Weights of a small mixture-of-experts language model, trained from scratch on English Wikipedia: 352 ReLU neurons an expert, a softmax router.
Below are experts of layer 3 (counted from 0) of a mixture-of-experts language model. Rows are named router (the router's row for the expert) and show model dimensions 0-95. Each number is 50 + 10 x the weight over its row's rms, rounded and kept within 0 to 99.
After each expert's rows: "mostly gets" lists some tokens that are sent to it at least half of the time; "gets" lists some tokens that make up at least twice as much of what it gets as of all text. This comes from a sample of Wikipedia text that the model never trained on. Tokens count by the router's weight.

# expert 16
router:60 52 50 56 57 40 47 39 47 58 51 64 36 40 72 52 43 56 53 35 48 47 63 41 46 53 39 39 51 31 52 44 54 63 51 42 43 63 54 42 57 52 32 45 41 48 36 53 41 51 46 55 67 60 51 38 32 48 39 39 55 26 53 43 54 40 62 58 40 54 58 64 46 68 60 37 63 44 55 50 41 42 55 26 34 61 48 43 47 54 48 62 63 43 57 26
mostly gets: "ensis", "ima", "a)", "ka", "ii", "ista"
gets: "a", ".", "ia", "o", "us", "i"

# expert 20
router:51 46 42 56 47 61 55 40 45 41 53 37 56 50 43 46 60 61 48 43 55 44 60 36 40 31 42 75 42 59 38 60 30 59 44 50 63 45 63 66 55 52 46 56 49 57 37 51 41 40 48 35 35 59 47 46 54 33 47 31 45 51 35 48 63 61 43 52 47 67 53 60 53 62 50 57 43 50 56 60 32 65 52 49 56 60 72 73 55 64 51 47 41 69 43 45
mostly gets: " pl", " fl", " Ass", " sc", " Se", " he"
gets: " M", " S", " s", " P", " p", " he"

# expert 24
router:63 49 50 40 37 40 48 40 50 44 47 51 53 49 52 51 46 51 47 24 44 66 51 46 59 49 70 55 61 51 47 50 45 57 57 59 54 38 47 45 39 54 42 46 31 36 30 46 52 58 40 51 47 64 54 52 56 51 64 50 57 73 51 59 51 57 51 51 51 42 50 57 42 41 45 52 71 80 48 34 51 48 48 51 46 27 54 54 36 27 40 28 72 48 51 42
mostly gets: " positive", "N/", "', ", "ibl", " Euro", "riend"
gets: "–", "-", "ig", "end", "ens", "ib"

# expert 29
router:48 36 51 21 56 51 45 43 41 63 52 53 43 53 65 70 35 47 35 30 53 74 46 44 51 57 56 62 55 50 62 48 70 49 42 51 59 69 57 59 62 56 55 41 54 42 56 48 57 48 54 52 46 30 58 43 62 56 41 44 37 77 39 55 48 43 50 55 66 55 53 55 47 41 45 50 47 38 44 39 56 54 50 54 57 44 41 51 43 63 36 63 48 32 49 64
mostly gets: "020", "010", "018", "017", "022", "016"
gets: "000", "022", "020", "015", "014", "021"

# expert 23
router:53 57 58 56 60 66 45 53 32 47 48 46 64 58 63 45 40 56 60 45 55 61 28 63 56 52 37 42 49 60 58 46 64 54 60 60 33 45 42 48 38 55 63 55 44 28 50 62 60 50 71 58 47 43 55 52 20 48 46 47 65 41 36 54 54 60 55 49 42 40 51 42 50 30 54 48 26 62 55 47 39 52 53 60 46 55 44 48 46 71 62 61 57 48 55 43
mostly gets: " Jon", " Kar", " Cas", " Far", " Jay", "evin"
gets: "ar", "am", "as", "er", "ir", "ay"

# expert 9
router:72 46 57 59 58 52 36 41 51 55 49 53 63 45 76 35 27 50 35 47 28 56 49 51 40 43 50 41 49 66 49 48 57 59 45 45 49 48 62 51 61 51 44 59 62 47 64 46 43 69 36 32 51 59 50 52 52 53 40 51 54 52 67 55 63 59 53 45 31 56 27 60 55 63 69 46 65 54 55 41 68 51 53 46 48 65 36 52 44 40 49 46 62 52 41 51
mostly gets: " film", " music", " band", " song", " book", " album"
gets: " film", " album", " song", " band", " series", " game"

# expert 12
router:66 45 54 51 70 50 64 58 54 50 42 50 50 49 50 66 60 38 57 41 55 41 38 59 45 53 38 33 45 64 42 49 51 44 62 27 58 43 60 52 51 58 44 34 33 52 75 33 53 53 48 57 41 47 38 45 39 46 48 60 49 42 70 65 51 50 47 57 46 48 35 29 43 50 58 44 52 58 44 66 61 55 43 70 59 56 46 23 54 36 57 49 48 49 54 43
mostly gets: "===", "=", "====", " ===", ") =", " by:"
gets: ":", " |", "=", ")", "===", "|"

# expert 27
router:40 50 47 53 41 68 34 54 59 45 46 47 54 46 58 58 48 46 55 70 57 38 59 59 56 55 62 48 39 61 52 53 41 50 61 27 49 64 53 55 58 38 33 43 51 53 65 45 49 61 46 46 42 37 79 49 60 53 36 56 69 48 55 32 66 51 41 51 61 52 56 58 63 39 44 45 69 40 56 51 57 37 58 59 44 32 50 21 57 56 58 46 46 50 54 57
mostly gets: " for", " for the", " to the", " in the", " on the", " for a"
gets: " for", " the", " in the", " for the", " to the", " on the"

# expert 30
router:48 51 66 45 50 65 49 76 54 53 57 49 58 47 48 67 45 78 45 49 41 55 66 52 55 61 39 56 57 36 65 43 48 70 53 51 41 45 47 47 39 48 57 39 52 37 57 36 47 33 34 44 49 36 66 48 61 54 56 41 67 68 44 49 54 45 54 49 66 53 36 38 42 56 50 49 42 47 50 39 53 50 54 24 41 50 41 53 43 54 47 47 65 43 51 26
mostly gets: " comp", " dec", " prot", " cons", " rec", " dem"
gets: " was", " is", "et", "re", "iv", " were"

# expert 7
router:52 56 42 60 43 46 48 66 64 45 67 39 55 58 45 53 51 54 57 35 60 45 64 37 47 39 63 61 40 50 40 66 45 48 53 39 64 43 57 54 67 51 54 44 54 49 40 57 42 42 56 46 42 71 51 42 59 38 54 30 35 36 51 57 59 69 50 48 61 45 46 45 32 44 73 57 44 30 57 60 38 59 38 41 56 62 66 67 56 56 56 53 46 69 46 46
mostly gets: "\n", " him.", " world.", " life.", " them.", " it."
gets: "\n", "\n\n", ".", "s.", " him.", "\"."

# expert 31
router:36 50 49 60 61 69 53 33 32 47 61 50 62 50 44 52 46 67 52 36 40 47 40 50 35 45 59 61 44 47 47 54 52 67 61 46 42 48 58 35 55 31 67 56 61 63 38 35 52 53 57 45 49 53 56 51 42 44 42 71 52 42 65 69 65 44 48 62 58 49 49 55 44 40 51 53 65 58 44 56 74 54 56 60 51 63 51 37 43 50 55 34 57 33 48 68
mostly gets: " or", " and", " and ", " /", " but", "s and"
gets: " and", " or", "/", ", and", ", ", " –"

# expert 19
router:36 52 47 38 51 55 41 65 50 46 54 55 59 55 51 57 47 43 57 43 45 50 59 67 71 39 39 42 54 41 52 64 52 51 39 65 53 50 35 42 51 31 68 31 66 52 43 48 45 65 34 36 43 43 49 76 60 49 36 53 45 67 54 40 61 54 59 48 55 46 57 49 59 46 40 46 56 55 57 62 58 48 57 22 53 51 44 22 46 55 46 52 33 47 49 56
mostly gets: ", the", " that", " that the", ", which", ", he", ", they"
gets: ",", ", the", " The", " that", "s,", ", and"

# expert 18
router:54 50 51 59 46 51 38 56 46 53 42 46 53 54 41 49 38 57 58 51 45 44 59 55 57 70 53 50 45 56 48 39 51 53 63 30 44 56 43 50 68 35 37 46 55 50 49 43 54 54 55 36 56 55 65 49 48 58 48 57 50 35 48 35 47 43 57 42 54 56 56 44 39 37 62 53 57 24 42 42 55 42 56 60 48 28 66 09 45 66 36 33 45 35 56 57
mostly gets: " in", " at", " In", "In", " under", " up"
gets: " in", " at", " on", " to", " In", "In"

# expert 6
router:51 52 44 55 44 58 48 53 52 36 43 39 40 42 51 48 63 40 29 54 54 41 63 54 57 58 48 45 35 66 51 17 62 48 43 31 64 47 31 53 40 63 54 33 44 63 64 42 46 59 47 45 50 51 48 52 56 57 39 47 53 43 53 55 54 42 58 53 54 31 44 56 59 37 40 44 72 41 58 53 65 53 56 54 44 35 47 39 56 36 24 50 34 42 46 45
mostly gets: " of", " of the", "ical", " of a", "s of", "ation of"
gets: " of", " of the", "ing", "ical", "s of", " of a"

# expert 28
router:34 46 50 43 44 69 51 65 51 64 57 61 52 40 37 48 52 60 35 35 44 76 40 41 53 40 62 55 54 41 51 61 56 52 44 55 59 50 64 51 56 57 59 45 54 49 36 47 43 48 43 45 55 32 43 50 44 55 60 39 41 85 39 55 47 53 44 62 51 52 51 53 55 38 32 59 62 33 41 25 63 33 54 44 49 53 50 51 57 65 52 59 47 43 49 63
mostly gets: "09", "08", "02", "07", "0", "32"
gets: "0", "1", "2", "4", "3", "8"

# expert 22
router:38 56 55 57 61 78 40 43 41 58 39 53 27 45 66 59 42 73 41 29 48 59 66 57 47 34 73 58 55 34 53 45 54 65 42 66 45 49 52 50 57 45 35 40 59 50 57 42 55 32 58 51 51 53 44 44 46 46 52 30 51 47 50 33 55 33 56 48 59 53 47 53 58 57 50 60 58 60 37 57 63 50 50 42 41 52 40 48 38 60 48 56 49 47 39 62
mostly gets: " much", " the same", "- Kingdom: Animalia", "ș", "ple", " cal"
gets: "al", "all", "ul", "il", "1", "h"

# expert 5
router:38 43 53 59 53 26 71 61 51 52 57 45 47 61 65 50 57 31 75 51 54 42 26 55 56 59 41 40 60 45 59 32 52 38 51 65 25 50 37 41 40 34 66 59 56 46 46 55 56 55 55 65 51 51 38 43 54 68 49 63 51 61 46 51 25 54 55 40 48 53 45 41 50 59 47 45 30 45 50 50 48 60 58 53 55 56 40 48 54 49 52 48 64 56 51 55
mostly gets: "Acc", "Ch", "Ge", "===M", "An", "He"
gets: "S", "M", "B", "C", "D", "L"

# expert 2
router:45 48 48 33 63 55 50 63 37 51 46 67 41 36 55 49 51 79 37 45 48 52 43 56 64 46 44 51 54 52 58 56 56 59 64 27 39 67 55 47 61 59 32 26 41 44 67 52 49 39 72 35 50 37 53 48 57 53 47 27 45 50 50 40 49 41 54 49 54 42 57 54 47 66 31 54 66 63 42 44 51 50 47 56 45 50 39 55 43 57 66 56 56 52 52 41
mostly gets: "ville", "ington", " George", "onald", " David", "borough"
gets: "on", "in", "y", "i", "ie", "io"

# expert 17
router:66 46 56 40 47 45 46 46 67 52 55 50 56 42 59 55 37 47 54 56 49 37 44 47 59 17 49 20 43 47 55 62 54 61 55 45 56 69 56 49 36 57 46 50 38 58 63 55 54 48 54 53 54 38 64 40 42 51 23 34 57 65 57 61 51 44 61 49 47 52 53 52 62 61 47 45 61 41 55 46 68 47 50 44 49 42 37 58 23 42 47 52 41 46 45 35
mostly gets: " President", " members", " particip", " Awards", "ator", " announced"
gets: "er", "ers", "man", "or", "ist", "ator"

# expert 13
router:60 52 43 72 56 58 31 54 58 49 48 56 47 64 44 68 27 62 57 44 56 52 67 56 52 50 48 52 43 33 46 61 54 68 58 53 56 52 60 42 60 45 37 60 38 60 44 43 51 50 65 63 50 55 63 48 48 45 49 50 45 48 55 40 77 23 50 55 56 48 63 39 39 54 59 50 53 66 54 61 57 53 43 48 53 55 58 49 42 31 68 44 63 49 34 63
mostly gets: " (", " \"", " | \"", "\" (", "(", "a ("
gets: " (", " \"", "(", "\" (", "a (", " | \""

# expert 14
router:45 44 52 44 62 49 45 65 72 50 46 66 49 55 54 55 40 61 29 30 46 53 65 40 37 54 67 53 65 44 53 46 62 68 59 52 48 50 56 50 52 49 60 37 41 46 24 46 63 45 74 55 52 38 55 50 48 50 38 34 38 61 65 53 57 40 51 53 45 54 61 52 70 57 51 50 62 58 57 47 45 36 50 47 52 44 35 49 46 70 49 57 63 54 54 31
mostly gets: " | USA", "BA", "SA", " USA", "BC", "ER"
gets: "C", "B", "A", "M", "P", "L"

# expert 1
router:29 47 45 54 54 58 45 35 48 66 43 60 46 36 62 44 50 49 39 23 40 62 63 47 40 52 62 53 47 67 55 48 56 53 59 51 52 63 47 53 52 34 42 43 46 48 62 48 54 55 46 57 86 58 50 41 53 50 58 42 40 41 41 58 46 59 64 37 43 60 56 63 36 51 53 40 63 50 50 35 30 39 48 44 50 48 47 35 39 62 61 50 39 46 49 31
mostly gets: "18", "2", "17", "21", "16", "11"
gets: "2", "1", "6", "3", "5", "7"

# expert 26
router:60 48 44 53 50 50 66 43 64 61 47 52 53 50 35 66 55 63 51 61 55 58 42 49 60 54 33 56 54 34 49 56 48 38 54 56 52 39 36 52 60 51 28 40 63 51 61 54 47 56 70 54 76 59 52 49 32 45 46 57 57 52 67 45 43 45 44 56 58 45 53 63 47 46 60 56 61 68 33 48 36 37 52 31 38 45 37 57 52 43 59 57 40 20 49 56
mostly gets: " | ", "; ", ") | ", " |  | ", "% | ", " |  |  | "
gets: " | ", "; ", "| ", ") | ", " |  | ", ": "